python train.py --num_hidden_layers=11 --hidden_size=192 --n_experts=32 --experts_per_token=1 --d_expert=320 --d_shared_expert=0 --hidden_act="squared_relu" --moe_layers=[0, 1, 2, 3, 4, 5, 6, 7, 8, 9, 10] --router_score="softmax" --normalize_top_k=false --routed_scale=5.66 --balance_loss=0.00338 --balance_bias=false --router_logit_norm=1.0 --init_std_router=0.0267 --lr_router=0.000887 --vocab_size=32768 --norm="layernorm" --norm_eps=1e-06 --tie_word_embeddings=false --optimizer="muon_variant" --learning_rate=0.0137 --beta1=0.9 --batch_tokens=131072 --max_seq_len=1024 --train_tokens=788900000 --max_steps=6019 --dataset="wikipedia_en"
Below are experts of layer 6 (counted from 0) of a mixture-of-experts language model. Rows are named router (the router's row for the expert), up (a neuron's input weights, with its number) and show model dimensions 0-191. Each number is 128 + 24 x the weight over its row's rms, rounded and kept within 0 to 255.
Before each expert's rows: a language model's description of what the expert responds to. This comes from a sample of Wikipedia text that the model never trained on.

# expert 26
Pipe separators between cells in wiki tables, especially succession boxes and railway station tables, plus semicolons and Preceded by.
router [118 130 140 144 100 123 150 124  93 121  90 124 125 110 119 146 115 139 109 119 114 130 134 153 102 149 161 145 139 152  83 130 101 157  87 152  94  97 142 173 133 172  99 109  72 147  66 141 126 149 125 106 100 118 134 100 153 135 115 103 134 159 131 108 130 114 100 141 112 167 158 159  94 157 122 129 121  91 185 109 140 130 150 125 147 129 139  73 142 151 128 149 155 101 163 157 143 173 104 146 156 171 111 153 132 176  83  91 147 131 106 117 157 139 161 117 133 162 119 132 111 135 115 158 118  95 149 114 125 139 153 126 142 148 122 127 130 125 141 146 119  92 148 145  98 103 163 138 141 113 147 159 120 103 145 122 138  94 128  86 118 162 114 157 150 141 127 171 159 128 109 130 138 127 137 135 119 149 140 120  90 142 164 135 143  94  97  81 199 133 152 148]
up0 [141 169 123 125 134 156 126  99 135 111  66 123 146 148 127 105 133 117 139 101 147  83  96 136  97 130 153 168 134 133 139 119 131 122 127 134 109 177  99 116 170 153 164 114 137  95 110 102 161 117 135 121 168 134 122 129 115 116 133 143 106 115 156  89 107 136 111 109 124 138 129 118 150  99  87 162 104 126 125  78 142 118 149  97 150 131 145  99 114 142 181 146 139 112 129 167 139 122 154 109 132 157  92 184 104 166 157 129 144 173 148 182 130 154 161 134 134 131 148  96 113 145 122 111  95  76 148 168 121 149 101 114 115  87 132 157 121 131 114 116 126 153 145 128 123 109  69  79 149 153 144 100 121 102 116  73 137 135 140 130 121 124 152 122 152 143 111 158 131 105 109  79 142 106 133 156 143 127 141 167 117  86 119 140 121 107 163 152 184 122 121 134]
up1 [112 109 105 159 115 126 117 143 112 161 140  83 182 122 145 112 149  83  88 156 157 122 109 140 105 111 149 148 150 128 160 122 148 124 115 145 122 125 148 136 104 102 147 174 125 162 219 136 116 141 119 129 125 149 126 131 164 122 124 114 155 118 131 174 129 140 153 156 141  89 141 134 123 158 134 116 114 116 120 137 119 138 100  81 117 137 134  95 107 106 114 115 134 102 144 120 125 152 164  96 121 116 138 138 186 151 141  99 115 150 106 151  85 159  96 140 128 128 142 107 153 149 160 134 118 167 131  90 140 157 128 130 113 128 117 129 114 173 111 133 136 113  97 159  86 111 116 132 123 118 111 154 103  60 125 160 108 108 130 142 156 128 108 150 143 117  74  73  96 186 154 119 149 128 192 120 127 123  96 107 144 109 135  98 123 116 166 144 118 106 126 149]
up2 [157 161 142 137 130 127 117 117 101 133 146 124 148 177 110  99 126 140 118 125 108 107 153  99 102 122 124 129 160  86 117  89 169 112 150 105 174 128 171 129 143 142  88 127 107 127 126 126  95 148 147  83 127 127 154 147 106 138 124 133 144 127 119 119 136 136 146  58 172 139  72 119 118  99 136 161 145 111  73 131 138  99 153 109 139  88 115 135 134 111 117 146  96 141 134 153 127 145 158 171 148 140 138 114 143  92 125 143 124 109 174 103 133 124 174 128 141  75 170 136 146 111 154  99 139 151 102 167 149  85 138 131 107 127 132 144  95 107 127 116 143 123 130 155 117 146 127 117 116 147 133 121 153  91 148  98 168  94 152 162 140  92 129 112 103 119 100 154 145 156 144 120 141 116 114 154 106 140 150 100  81  98 126  73 118 105 171  85  97 144 123  87]
up3 [121 126 119 149 167 129 112 133 170 150 131  88 125 112 108 132 176 119 135 101  97 122 120  78 144  90 149 113 138 123 123 141 146 161 137 121 106 138 163 100  87 158 155 123 113 126  71 136  87 137 146 109  98 119 125 143 152 149 144 125 138 158 147 125 145 149 126 101 154 181 142 154 113 125 114 108 120 117 113 131 146 129 146 119 111 125 111 135 145 151  95 106  87 106 127 149 113 139 128 137 141 133 120 153 162 133 144 120 116  89 111 132 112 141 127 145 147 129 144  99 199 105 161 108 134 139 111 183 108 127  89 133  83  94 134 183 116 157 148 145 114 125  93 141 101 140 131  94 131 112 166 142 136 137  93 137 114 142 121  92  68  81 108 132  85  78 107 164 156  83 171 137 154 102 164 146 104 128 143 147 122 163  94 140 129 125 129  84 127 154 123  98]
up4 [122 107 146 171 129 162 168 148 124 121 135 130 103 133 155 117 173 126 107 138  99 135 196 147 115 148 125 143  87 156 112 161 101 141 128 145 154  82 146 126 128 176 163  95 148 138 144 117 138 112  79 136 134 127  96 140 107 164 161 103 105 125  71 163  97 110  90  91 125 103  85 145  75 109 109  93 143 130 140  97 201 126 139 141 107 113 166  96 124 129 169 153 110 132 162 132 166 117 113 153 139 151 150 140 111 159 139 146 142 118 160  97 115 135 129 135 133 131 142 184 119 146 109 172 169 140 123 147 147 136 169 149 125 103 139 143 129 122  91 140 142 116 143 110 146 144  92 162 106 150 155 153 121 110 100 113 122 117 113 112 132 122 122 106 135 129 106 155 116 127 130 103 139 146 108 130 113 137 131 108 101 112 116 164 103 102 116 119 144 190 118 109]
up5 [122 130 133 153 159 145 118  99 119 128 140 142 114 143 146 133 107  98 127 140 117 123 202  89  83 136 135 138 138 174 134 121 150 123 119 177 161 149 161 136 113 116 113 145 149 121 161  98 164 119 122 117 119  97 105 102 137 141 114 113 100 143 123 105 118 121  89 144 131 113  87  98 112  95  98 121 105 120 124 125 121 121  87 103 143 115 146 105 148 147 151 151 149 170  97 138  46 151 128 108 108 124 141 107 102 143 165 157 133 142 140 129 123 121 166 128 175 149 132  94 143  86 129 122  97 120 102 149 109 142 144 125 112 133 132  99 204 115 127 122 159 117 173 152 139 146 136 177 145  61 133 106 149 130 126  94  98 104 162 126 154 168 100 155 156 148 118 150 146 134 158  99 108 139 158  97 146 132 114 136 108 129 171 117 115 147 112 130 151 141 167 132]
up6 [114 137 146 124 107 122 131 166 168  94 143 107 145 155 138 190 130 123 114 133 113 158 189 111 122 146 173 144 139 136 136  91 155 121 153 156  87 148 112 143 126 112 141 112 109 105  79 146 141 120  78 102 139 124 151  61 124 132 118 113 131 133 116 133 147 133 109 110 113 137 129 130 101 158 114 114 145 149 100 142 153  82 134 174 128 152 132  80 173 131 118  89 115 115 138 156  82 123 115 145 172  99 138 130 132 133 127 139 155 120 102 108 129 121 104 111 104 131 117 130 120 142 129 123 137 126 113 150 125 101 107 166 122 142  67 122 184 143 138 129 153  80 139 159 113 123 130 129 100  92 156 103 156 117 142 172 134 104 111  98 106 114 117 111 142 148 151 176 155 119 101  98 137 102 105 125 159 112  93 138 160  93 106 144  80 184 140 130 104  95 143 120]
up7 [119 145 111 131  72 167  58  75 132 166 106 167 125 123 129 200 155 124 107 160  73 161 131  88 174 154 114 133 152 107 122 120  84 135 119 120 116 121 133 133 124 105 139 110 179  68 139 125 159  87 157  97 106 125 130 128  92 115 107 157 124  78 131 128 123 135 139 140 141 119 134  99 153 134  82 147 105  90 123 150 155 125 163 117 134 143 157  86 146 127  99 156 107 125 137 140 123 151  91 130 109 166 135 156  99 178 128 123 145 126 156 132 180 124 133 120 163 123  96 133 130 133 163 123 125 107 103 142 134 153 148 113 111 105 134 125 125 181 144 114 137 148  98 124 108  94 135 141 122 141 108 149 108  73 126 128 141 120 103 121 113 139 107 147 115 110 119 143 139 106 139 133 109 128 105 163 155 129 103 114 107 140 131 124 124 109 138  70 142 148 127 131]
up8 [181  94 140 118 151 118  93 114 133 148 157 112 161 151 144 141 161 107 135 122 103 118 138 147 155 131 125 135 114 154  84 130  93 114 132 142 137  95 175 111 168 148 146 131 143 141 108  71 148 115 132 128 119 106 107  82 151 123 113 113 146 145 104 108 125 106 137 135 156 105 111 149  87 123 143 173 116  90 100 163 122 151 130 117 186 156 136 109 122  67 103 127 104 101 175 144 126 134 108 198  97 151 148 127 136 138 121 128 117 114 131 124 136 130  89 109 164 102 152 130  91 149 132  89 114 129 128 155 134 161 123 143 138 106 213 114 108  99  86 118 126 122 125 121 127 152  87 119  99 151 114 122 148 109 158 121 133  70 142 145 139 120 144  93 145 119 138 144 134 157 154 124 145 155 154 117 124 165 149  93 151 145 119 163 123  92 148 117 156 149 117 129]
up9 [157  62 149 113 135 145 113 142 119 153 134 103  94 156 116 117 129 133 125 127 154 119 160 159 109 138 136 100 105 103 146 103 112 118  93 173 170 153 141 119 134 144 128 112 152 118 132 133 110 137 143 150 101 108 152 121  80  89 150 157 162  92 112 119 152 132 110 122  97 145 139 151 131 109 121 119 125 145 191 130 115 145  93 181 103 147 107 131 116  80 129 110 125 132 126 145 136 182 143 147  85 134 102 142 143 120 172  92 113 155 123 104 119 109 143 116 178 102  97 135  81 136 127 118 142 134 140 156 112 125 130 131 122 107 104 166 114  84 132 102 110 154 145 117 124 148 121 107 108 112 130 117 108 116 174 111 122 143 103 103 153  87 132 138 139 126 130 147 151 103 143  99  88 188  96 154 180 123 161 136 116 106 177 103 149 132 123 105 167 173 157  96]
up10 [164 128 119 122 196 130 125 110  92 139 127 121 187 127 119 149 119 113 159 111 117 135 134 102 110 139 152 111 128 108 113 140 143 135 126  95 106 101 142 143 107 145 126 119  93 155 130 130 121 134 134 152 152 152  98 131 142  79 139 155 116 112 144 130 172 125 130 111 129 128 117 157 104  85 135 137 117 178 136 106 147  98 136  94 154 147 112 143 165 159 144 105  93  89 111 113 110 108 110 112 153 130 157 136 148 115  98 101 151 157 154 160 114 121 189 158 131  69  80 119 132 155  98 118 130 164 174  96 146 123 114 153  73 166 101 130  91 179 130 121 121 143 178 126 121 135  99 141 122 116 115 124 161  85 176 118 113 132  99 177 132 102  97  92 119 116 138 100 105 124 107 140 114 106 153 123 139 123 112 141 128 101 104 140 136 171 170 107 146 158 133 120]
up11 [118 158  93 118 147 147 101 110 101 140 117 154 125 123 142  97  82 127 120  91  99 120 163 103 147 156 121  74 131 106 143 102 115 170 114 142 165 157 101  97 149 149  80 132 131 117 121 111  99 153 109 190 150 124 137 151 107 116 103 120 136 103 100  93 153 155 159  86 152 150 134 150 150 104 126 103 138 132 144  96 181 107 117 147 154 120 175 135 126 123 103 106 115 142 137 128 119 132 146  88 123 140  97 167 134 129 143  98 160 143 137  83  80 106 161 199 133 134 150 116 138 117 111 150 126 128 100 154 120 116 156 208 104 136 125 101 166 107 118 117  96 122 151 134 116 113 145 131 117  85 105 131 120 136 139  86 108 131 130 145 135 151 128 138 136 125  96 129 129 138 137  73 169 126 128 109 125 142 159 159 113 123 142 106 139 146 139 100  91 153 110 150]
up12 [114 121 134  94  94 153 105  93 154 113 148 130 122 153 173 114 138 123 134 147 126 126 125 110  96 181 122 112 103 137 119 122 143 114 127 115 122 119 174 134 100 122 143 113 102 132 126  88 127 159 115  94 149  92 133 130 122 161 146 137  92 108 167 130 172 167 117 167 132 128 160 159 138  99 161  86 130 132 113 141  79 136 125 112 153 145 129 115 122 180 112 155 133 126 162 131 128 125 147 173 142 129  90 130 142 135 108 132 155  66 137 130 118 133  98 140  72 118 155 152 134 134 120 161 131 139 102 143 128 114 136 145 102 152 112  91 137 138 129 150 139  77 128 115 175 132 158 106 190 122 139 132  80 128 125 131  96  83 116 146 155 107 139 115 143 124 104 162 157 112 158 162 120 157 124  74 127 102  99 134 172  93 133 180  90  95 145 125 123 161 109 151]
up13 [142 145 138 148  98 169 134 132 144 154  90 205 128 127 142  99 121 155 127 162 131 129 152 159 165 128 138 115 116 144 133 119 139 106 128 122 167 105 130 128 138  89  71 111 119 131 141 110 168 108 136  71 135 168  90  79 105 120 177 153 100 132 144 104 127 162 112  92 126  85 122 147 116 125 157 126 157 110 170  84 126 134 138 107 174 117 156 129 139  85 152 106 145 126 153 143 158 129 115 139  98 160 148 150 167 166 113 114 103 139 112  88 136 129 132  92 138 163  95 126  73 126 117 137 147 157 115 126  87 162 123 128 126 106 145 119 128 160 109 128 144 165 154 140 122 108 106 148 117 139 169 142 149 127  82 107 155 100 133 132 127 170 159 100  92  97 145 116 109 109 119 133 132 177 148 121 131 127 144 107 155 107 158 141 127 155  98 112 122 118 113 134]
up14 [145 108 161 118 119 114 134 135 178 129 129 130 148  82 135 173 131 154 141 134 107 150 187  92 118 129 133 126 119 131  88 147  94 134 142 136 103 118 153 138 114 120 159 135 123 132 143 124  96  78 126 105 118  79 112 118 183 139 134 147 107 167 136 107 114 133 111 140 101 114 109 143 139  98 126 141 106 127  93 139 163 118 109 112 135 171 107 153 131 120 138 130 140 122  85 141 143 162 137 121 171 102 116 120 137 149 140 101 120 173 157 138  95 121 150 115 109 167 135 146 125  70 161 148 150 165  93 135 128 126 160 112 142 138 185 112 139 143 110 137 164 119 139 106 122 147  54 141 183 127 124  88 217 126 107 130 111  96  86  88 163 133 124 126 129 148 109 154 124 144 122 135 119 147 105 121 113 116 105 123 141 160 126 102 116 120 109  92 103 120 131 104]
up15 [140 114 103 140 143 145 161 105 145 152 105 139 169 137  79 138  51  86 102 123 112 145 151 116 151  94 111 125 115 126 111 117 117 129 173 160 110 167 172 143 151 136 124 176 122 126 136 158 119 137  98 133  68 159 134 113 126 121  96 112 126 115 125 164 142 139 116 134 130 148  85 154 111 119 139 156 120 126 176 137 114 147 134 105 127 128 133 105 152 116 128 163  55 148 110 121 160 118 121 151 160 119  85 122  99 158 160  94 153 117 119  82 161 137 119 125 145 105 121 125 179 130 148 108 142 137 100 168 133 164 140 130 140 123 108 188 141 134  97 128 134 136 120 123 134 146 147 150 133 119  87 112  97  89 129 120  97 134 117 126 159 102 159 152 161 161 124 128 136 103  97  79 122 183 135 104  78 115 130 136 139 134 158 101 118 158 143 133 126 112 120 122]
up16 [114 166 120 133 122 168 150 135 164 115 141 119 146 131 140 159 141 120 147 119 133 127 124 122 153 154  96 129 133 161 115 175 194 136 154 130 121 136  89 118 128  92 129 108 108 157 112 124 107  70 115 144 140 111 149 117 107 139  98 158 109 153 140  59 105 124 104 117 171 110 152 177 127  98 141 107 103 163 103 173 106 113 131  90 114 128 148 129 135 144  97 120 135 126  94 110 130 104 143 127 145 125 139 133 171 137 126 115  89 122 144 123 126 109  88 130 148  99 141 177 112 102 139  86 120  82 132 135 114  99  95 127 112 112 111  81 136 174 172 125 105 111 136 108 153 140 122  87 102 122 169  82 119 101 176 119 120 112 137 136 138 123 159 133 122 146 143 123 125 186 154  88 134 103 130 154 111 148 126 112 106 140 160 161 150 123 131 158 107 160  91  88]
up17 [101  65 147 127  98 137 112 115 125 146 144  99 154 136  85 170 155 135 141 159 104 120 197 164 103 127  91  95 127 164 152 164 134 145 119 125 105 135 145 111 136 161 112 111 131 125 121 130 136  83 109 120  95 139  94 142 153 184 142 138 168 120 119  88 120 120 142 134 146 139 122 157 114 155 147 106 108 114  93 109 105 143 130 138 135 112 130 132 152 133 117 141 122 168 113 149 141 188  94 104 118 139 100  94 173 141 183 131 131 108 137 104 117 107 168 112 137 117 133 154 142 148  64  91 144 144 110 123 104 126 139 150 145 129 144  94 115 112 109 115  65 115 142 145 153 140 110 134 118 186 121 122 108 126 125 130 109 143 190 139 158 158 125 101 123  99 142 148 104 123 147 133 144 104 115  95 102 166 157 109  88 130 122 149 132 100 113 132 109 131 167 128]
up18 [127 146 160 144 110 132 117 139 157 129  94 163 174 124 141 110 129 168 148 107  90 130 170  81 142 117 113 115  90 146 110 143 103 133  61 127 118 119 162 151  85 132 137 131 113 139 159 159 133 112 166  81 139 108 110 165 152 100 130 143 105 108 141 157 142 130  75 138 121 132  76 157  84 115 146 146 115 159 145 161 159  99 113  81 138 139 120 106 137 142 138 130 188  98 138 148 135 135 113 165 122 130 140 121 123 152 177 138 114 168 114 152  89  79 133  96 132 125 147 133 148 104 148 113 104 136 129 117 143 158 164 108  79 133  92 112 134 141 103 152 142 128  97 111 118 130 131 132 124 113 105 110 186 103 149 105 117 119 106  73 168 108 126 111 163 161 133 150 148 117 144 152 126 180 113 120  96 110 102 144 144 126 130 128 148 131 115 113 117 119 123 110]
up19 [172 115 130 138  78 132 141 116 155 137  97 159 139 122 140 149 171 167  74 152 108 102 110 112 133  98 136 121 118 128 147 127 161 153 170 105 171 132 164  86 130 117 145 166 139 124  87 107 132 111 162 100 160 167 132  93 150 126 157 104 121 117 155 176 131 165 140 164 128 141 156 133 115 111  90 133 112 134  81 139  89  99 110 137 168 150 113 136 140 126 134 115 139 138  67 120  87  92 132  79 162 111 103 123 133 174 126 116 100 137 131 159 150 148 146 163 153 101  92 133 137 125 138 101 116  94 137 113 114 148 133 109 141 147 100 126 116 109 132 116 183 120  92 110 189 137 131 155 120 108 130  88 118 121 143 135  99 129 153 112 127 126 140 124 157 145  84 121 160 123 112 162 127 132 120  89  97 146 117 117 135 114 176 143 171 134 135 144 135 136 145 115]
up20 [119 108  93 118 138 107 155 147  97 153 125 132 160 146 163 107 133 122 102 109  96 126 144 122 130 175 127  64 112 125  98 137 158 127  96 124  81 141 101 157  93 115 110 147 136 142  91 139  95 118 108 174 150 117 125 117 126  90 131 176 151 154 122 108 100 144 140 122 148 121 159 148 110 102 121 127 135 151 104 124 115 153 115 110 141 116 160 142 143 110 127  93 144 109 123 103 108 145 148 146 162 135 142 114 156 105 147 177 155 148 103 154 109  98 105 100 122 115 127 113  94 140 156  97 152 132 136  96  99 158  98 179  99 133 149 132 115 125 136 169 128  96 141  81 114 151 108 141 115 152 199 113 141 177 143 133  99 114 125 155  91 117 146  92 142 106 149 121 109 153 104 110 119 118 155 163 136 135  99 182 112 111 160  93 143  69 151 138 168 133 126 119]
up21 [161  80  97  89 158 135 164 136 144 157  89 121 130 143  89 125 148 182 105 135 111 120 159 125 117 170 135 123 127 127 128 174 124 126 107 116  88  99 133 140 144 126 121 128 119 107 109 135 139 161 136 105 156 141 102 151  95 124 111 163 126 132  96  47 128 113  92 159 145 156 106 131 134 126 180 122 144 110  96  60 161 151 107  87 116 148 100 154 110 141 163  96 128 138 141 164 148 160 148 128 120 123 133  90 171  89 140 102 122 151 140 134 115 106 118  89 126 148 130 156  90 145 151 140 126 121 119 151 125 141 129 120 193 104 126 150 116 144 101 124 108 162 163  91 132 136 120 173  96 103 124 148  91 121 144  88 116 157 152 151 150 113 116 130 100 140 112 156 131 133 145 163 113 102 143 126 142 175 139 119 139 136 126 135 143 131  98 129 110 114  88 111]
up22 [151 114  92  88 121 135 127 114 117 125 115 100 101  91 154 139 142  93 150 126 101 155 109 132 158 155 117 134 142 108 142 143 154 120 112 127 152 139 185 156 178 124 124 122 133 104 134 110 122 130 124 159 107 137  78 123 122 138 176 141 131 150  94 130 140 117 123 164 163 133 120 137  96 109 146  99  81 140 174 129 174 127 156 135 105 132  89 141 152 137 154 108 128 137  99 112 106 117 101  95 110 110 143  84  95 142 147 171 147 124 163 153 203 140 123 142 158 110 103 117  93 130 114 163  86  92 133 113 131 139 121 174 123 129  88 151 123 107 162 166 111 115 115 122 212 139 142 142 150 157 159 146  91 119 109 107 124 150 158 106 151 144 145 128 153  91 115 137 118 136 122 116  91 133 113 133 126  98 131  83 129 142 118  88  91 148 133 143 126 152 144 123]
up23 [142 121 156 101 175  99 128 150 119 126 102 160 114 139 109 163 137 155 137  97 163 112 128 161 136 139 129  91 144 131 109 135 101  99 104 116 151 122 116 113 115 172 124 122 146 162  96 145  96 167 103  80 104 124 171 142 127  87 122 104 124 148 134 104 128  99 112 126 155 118 137  98 141 154  95 173 108 122  98  44  90 136 160 128 166 128 108 131 144 145 145 134 150 111 124 105 135 146 102  84 157 139  96 123 123 121 129  84 135 120  98 156 123 152  75 166 145 112 145 144 142 109 153 142 157 147  94 112 120 117 153 136 186 108 108 153 140 119 156 143 141 151  88 135  98 138 173 144 102 158  79  99 131 159 102 138 144 152 126 127 110  91 118 147  89 104 118 134 152 140 115 155 121 142 125 130 181 139 123 159 138 155 141 134 152 138  85 132 139 110 131 159]
up24 [149 170 157 145 157 113 133 133 125 118 119 123  86 132 112 145 117 107  88 115 127 140 115 108 145 143 140 132  58 125 101 154 127 128 107 102  72 161 145  92 142 164 123 109 107 154 113 132 131 127 139 134 175 128  88 162 143 148 130 124 122 107  94 118 188 135 128 109 132 121 123 101 125 157 127 129 103 148 107  97 172 154 171 119 125 136 152 146 143 122 112 119 126 108 113 157 120 119 157 163 145 134 133 132 116 105  97 150 133 131 143 106  98 112 110 133 113 145 141 129 136 124 142 108 141 155 119 126 135 168 126 128 123 121 109 118 141 113 177 110 119 161  98  78 152 134 174 112 146 116 139 134  97 110 137 123 174 123 194 104 140 123 104 139 149 145 115 105 151 106 129 145 175 122 100  92 106 104 110 132 102 132 156  61  90 114 117 134 200 105 202 155]
up25 [ 82 139  90 161 152 138 145  97 131 130 133 119 100 131 134 129  44 153 113 140 130 129 139 128 146 126 147 122 131 115 139 141 143 174 157 138 136  99 138 104 103 150 162 140 138  96  88  91 154 147 151 173 156 118 143 107 122 145  94 161 115  96 162 118 169 156 126 130 109 156 129 136 159 111 136 102 116 140 178 147 107  98 121 146 126 124 135 135 138 103 154 119 136 133 129 132 114 136 119 113 109 154  87 172  99 169 123 134 125 125 140 161 113 137 116 103 121 118 153 133 135 108 128 126 109 152 133 133 132 147 111 125 100 119 162 127 164 147 146 116 155 106  80 148 148 112 130 135 167  84 153 180 117 100  59 123 119 131 126 151  69 129 133 134 150 103 122 108 117 140 125 150 120 107 162  85 150 131 152 173 216 123 151 113  92 148 118 109  97 125 158 127]
up26 [153 155 152 144 104 128 114 122 118 137 155 126 118 138 130 155 126 109 162 132 117 130 131 113 105 128 193 158 139 142  70 143  99 123 141 126 144 117 118 161 101 113 139  89 146 153 118  74 134 117 126 126 116 152 142  65 154 121  93  76  87 152 123 128 114 102 154 183 109 107 106 141 149 150 124 153 112 120 116 142 132 111 110 105 153 137 121 139 138 155 135 141 125 151 106  99 117 136 177 141 126 146 101 152 112 157 114 120 120 222 154 164 107 137 164 143 160 127  94  61 120  97 139 123  90 114 102  94  90 153 128 141 131 115 163 142 133 166  85 125 157 100 163 154 111  95  89 110 108 140 120 148 154 131 110 168 131 130 133 140 121 147 135 157 118 149 116 111 111 127 116 150 136 155 115 122 122 166 155 107 143 131 110 129 134 156 179 127 146 108 102 123]
up27 [154  72 110 183 135 143  74 141 150 113 142 113 153  88 117 108 122  86 141 120 141 123 115 127 159 155 102  83  96 140 135 194 143 148 132 110 172 140 124 128 118 128 133 102 142 105 146 158 108 157 139 109  97 137 119  66 139  92 112  96 121 124 128 136 125 110 142 137 161 144 154 156 110 101 103 138 119 138 147 203 132 114 148 137 122  88 120 153 119 140 124 133 111 165 150 127 151 137 124 132 150 136 117 120 132 119 110 122 148  90 150  71 172 126 126 141 146 155  99 159  87 157 144 114 145 131 157 137 106 143 159 113 135 129 154  98 163 107 119 141 125 125 157 110 115 106 146 121  84  97 137  84 163 144 162 131 102  75 137 116 131 108 141 140  79 124 130 144 137 105 150 115 141 160 134 167 134 103  99 154  82 105 118 144 172  98 144 112 116 125 131 120]
up28 [187 141  82  97 157 155 141 168 110 151 114 138 130 141  95 112 131 119 121 180 116 121 165  96 120 159 138 161 136  93 175 139 158 124 200 113 157 139 123 155 152 140 132 140 135 111 103 151 105 179 129 129 126  95 107 121 125 105 141 179 147 142 164  91 115 136 139 127 111 145 110 157 125 127 112 136 126 149  97 146 120 141 133  78 123  94 127 113 104 116 146 132 142 126 191 101 138  97 126 116 114 142 140 156 151 149 151 111  98 133 116 159 117 110  84 116 116  94 126 136 104 154 144 122 106 116 105 136 123 115 116 166  92  96 145 101 166 122 135  89 118 147 110 159 167 130 108 125 129 128 154  97 129 120 121 104 109 137 121 113 140 113 128 106 144 178 141 109 149 124 140 112 104  99 145 161 160 106 128 130 160 117 112  68 123 150 151 141 110 149 168  56]
up29 [ 95 116 125 100 159 121 114 139 122 124 163 139 154 150 133 114 130 149 156 141  90 111 182 123 146 133 109 148 109 132 147  72 130 133 119 141 101 154  82 113 149 179 113 132 124  96 138 151 123 148 162 139 167 121 117  85 132 119 144 123 139 154 120 108 156 124 121 143 148 185  78 132 112 158  80 165 123  79  96 119 120 114 137 116 128 142 135 113  85 117  99 122 136 147 167 126 110  90 106 114 115 124 156 141 107 149 103 105 114  49 109 120 144  96 158 143 123 105 131 191  92 153  96 178 144 134 112 123 121  99 124 164 170 142 134 101 161 152 141 177 119 111 105 150 134 133  96  94 117 141 139 127 135  77 115 117 153 122 133  97 119 118 153 157 141 149  98 167 122 134 110 164 119 136 125 126 151 153 121 130 113 126 140 141 133 163 147 122 135 172 138  93]
up30 [116 104 112 146  84 106 133 147 145 103 110 112 119 142 107 119  71 118 120 133 139  93  61 112  98  97  73 120 147 117 176 117 171 148 121 106 154 132  85 140 112 139  82  90 100 129  97  65 133 123 121 132 114 134 147 108 127 128 116 108 141 140  91 106 126 139 146  99 175 118 131 104 111 178 132 142 155 130 117 135 118 121 112 103 150 147 137 167 196 133 139 138 168  73 127  99 138 134 121 107 114 118 131 142 153 141 125 157 160 140 126 107 148 138 139 151 161 147 149 149 102  97 163 106 162 137 114 139 135  86 120 153 160 141 120 138 160 124 128 118 106 136 102 107 150 117  75 154 155 144 149 168 159 157 113 121 146 135 138 135 138 107 134  92 131 167 169  82 133 139 152 127 122 124 119 131 115  89 130 135 149 152 148 177 123 174 107 129 146 138 127 117]
up31 [117 122 128  92 139 126 117 170 150 109 131 155 110 124 156 121 112 140 135 144 127 119  98 101  93 132  93 113 121  75 152 171 126 115 173 147 109 165 132 130  83  87 168  95 110 133 113 147 106 134 122 131 104 155 129 107  96 128 166 135 131  95 126  92 127 129 120 173 183 164 185 174 100 118 122 130  98 106 112 157 158 153 141 117 135 135 122 120 145 150 127 115 139 131 126 119 125 123 139  99 139 128 151 139 144 113 186 171 155 118 135 105 105 116 136 115  96 112 128 142  97  93  90 117 168 113 121 111 109 119 162 137 123  78 141 113  82 132 118 132 142 149 104  94 169 139 152 134 151 113 146 147 142 132  98 159  62  93 120 124 130 126 179 107 117 136 128 157  90 158 124 159 113 139 121 122 146  70 142 166 109 134  79 139  99 110 147 117 152 124 126 148]
up32 [ 90  98 121 166 145 138 163 105 175 141 174 138 132 117 145 146 134 128 133 128 125  95 147 111 143 181 159  97 111 108 146  98 147 146 154 105 119 138 191 123 101 111 100 102 113 156 125 124 137 157 142 154 138 114 105 134  86 182 127 129 133 139  98  80 216 128 149 133 154 175 119 109 134 139 147 153 156 111 114  88 135 126 139 120 161 114 149 104 122 113 103 116 132 125 123 146 121 120  94 114 141  90 171 122 122 145 100 111 155 119 143  95 133 158 128 106 117 140 118 160 137 121 100 181 116 130 120 136 108 143 126 136 128 114 121 136 102 119 125 163  90 128 151 124 167 129 133 129 125  51 120 101  92  93 143 104 117 161 141 133 107 123  71 121 123 176 141  74 106 135 144 109 167 123 135 119 113 108 120 116 117 117 129 142 132  90 110 160 146 143 124  94]
up33 [124 110 135 147 102 120  98 117 142 134 114 112 142 105 161 170 142 101 149 110  90 123 111  92 151 159 160 120 104 163 114  98 209 138 138 151 155 148 105 153 111  99 166 144 127 144  91 118  95 120 122  94 169 131 108 149 134 120 124 120 119  93 120  95 135 165 112 122 141 143 144  81 160 126 166 138 126 168  77 203 110 115 163 128 105 156 150  81 101 140 135 107 121 118  95 131 180 145  94 136 122 165 118 148 114 112 102 133 124 120 148 104 112 140 135 129 124 125 126 150 152 130 151  99 150 156 125 137 132 138 131 171 140 120 155 133 115 138 149 129 147 106 112 132 137 125 166 164 143 137 131 166  62 116 132 105 138 128  89 131 176 143 139 131 150  98 153 170 121 154 143 126 114 102 114 113 136 155 140 100 119 101 105 150 103 112 175 136 158 145  88 116]
up34 [145 121 130 111 151 128 129 116 106 151 111 166 134  63 156 118 140 117 122 128 146 139 128 137 165 166 104 153  79 123  85  98  94 143 129  93 123 127 123 111 119 182 111  83 122 156 150 119 126 145 102 162 100 158 116 102 126 144 187 154 104 147 141 128 125 128 120 101  76 112 104 165 136 136 153 176 173 141  96 132 115 115 144 117 172 107 114 124 159 118 127  98 131 149 117  92 132 151 112 146 117 120 118 130 136 150 116 128 141 118 141 161  89 115 125 118 103 158 160 122 101 114 120 120 133 176  93 126  77 129 152 131 103 137 141 149 128 169 126 161 121 120 123 142 136 136 149 131 124 148  85 107 160 135 159 114 134 180 156  77 138  94 112 114 126  99 103 130 139 104 154  90 136 117 158 157 132 135 122 127 115 168 134 198  97 168 135 148 148 124 100 168]
up35 [ 92 142 103 134 124 152 143 121 147 140 123 151 109 105 132 118 132 137 132 143 142  87 145 150 170 158 128 123 133 142 141 196 107 123 138 123 128 130  94 155 130 111 101 104 154 113 143 119 162 122 139 127 123  88 130 102 102 126 121  93 130 143  92 119 128 114 136 114 100 151 136 110 120 114 158  79 102  99 169 124 179 133 162  95 167 137 119  99 157 135 126 157  76 116  91 129 116 124 126 100 149 102 103 118 144 163 151 122 122 135 128 110 132 153 136  72 166 133 139 116 143 154 140 130 100 174 121 118 168 112 133  94 122  91 122  73 122 121 137 159 128 188 180 156 112 175 128  84 153 133 141 148  72 106 135 139 114 110 171 156 170 104 135 178 127 117 132 142 139 136 148 150 136 125 123 184 101 125 147 141  88 142 119  84 129  94 113 137 127 109 116 143]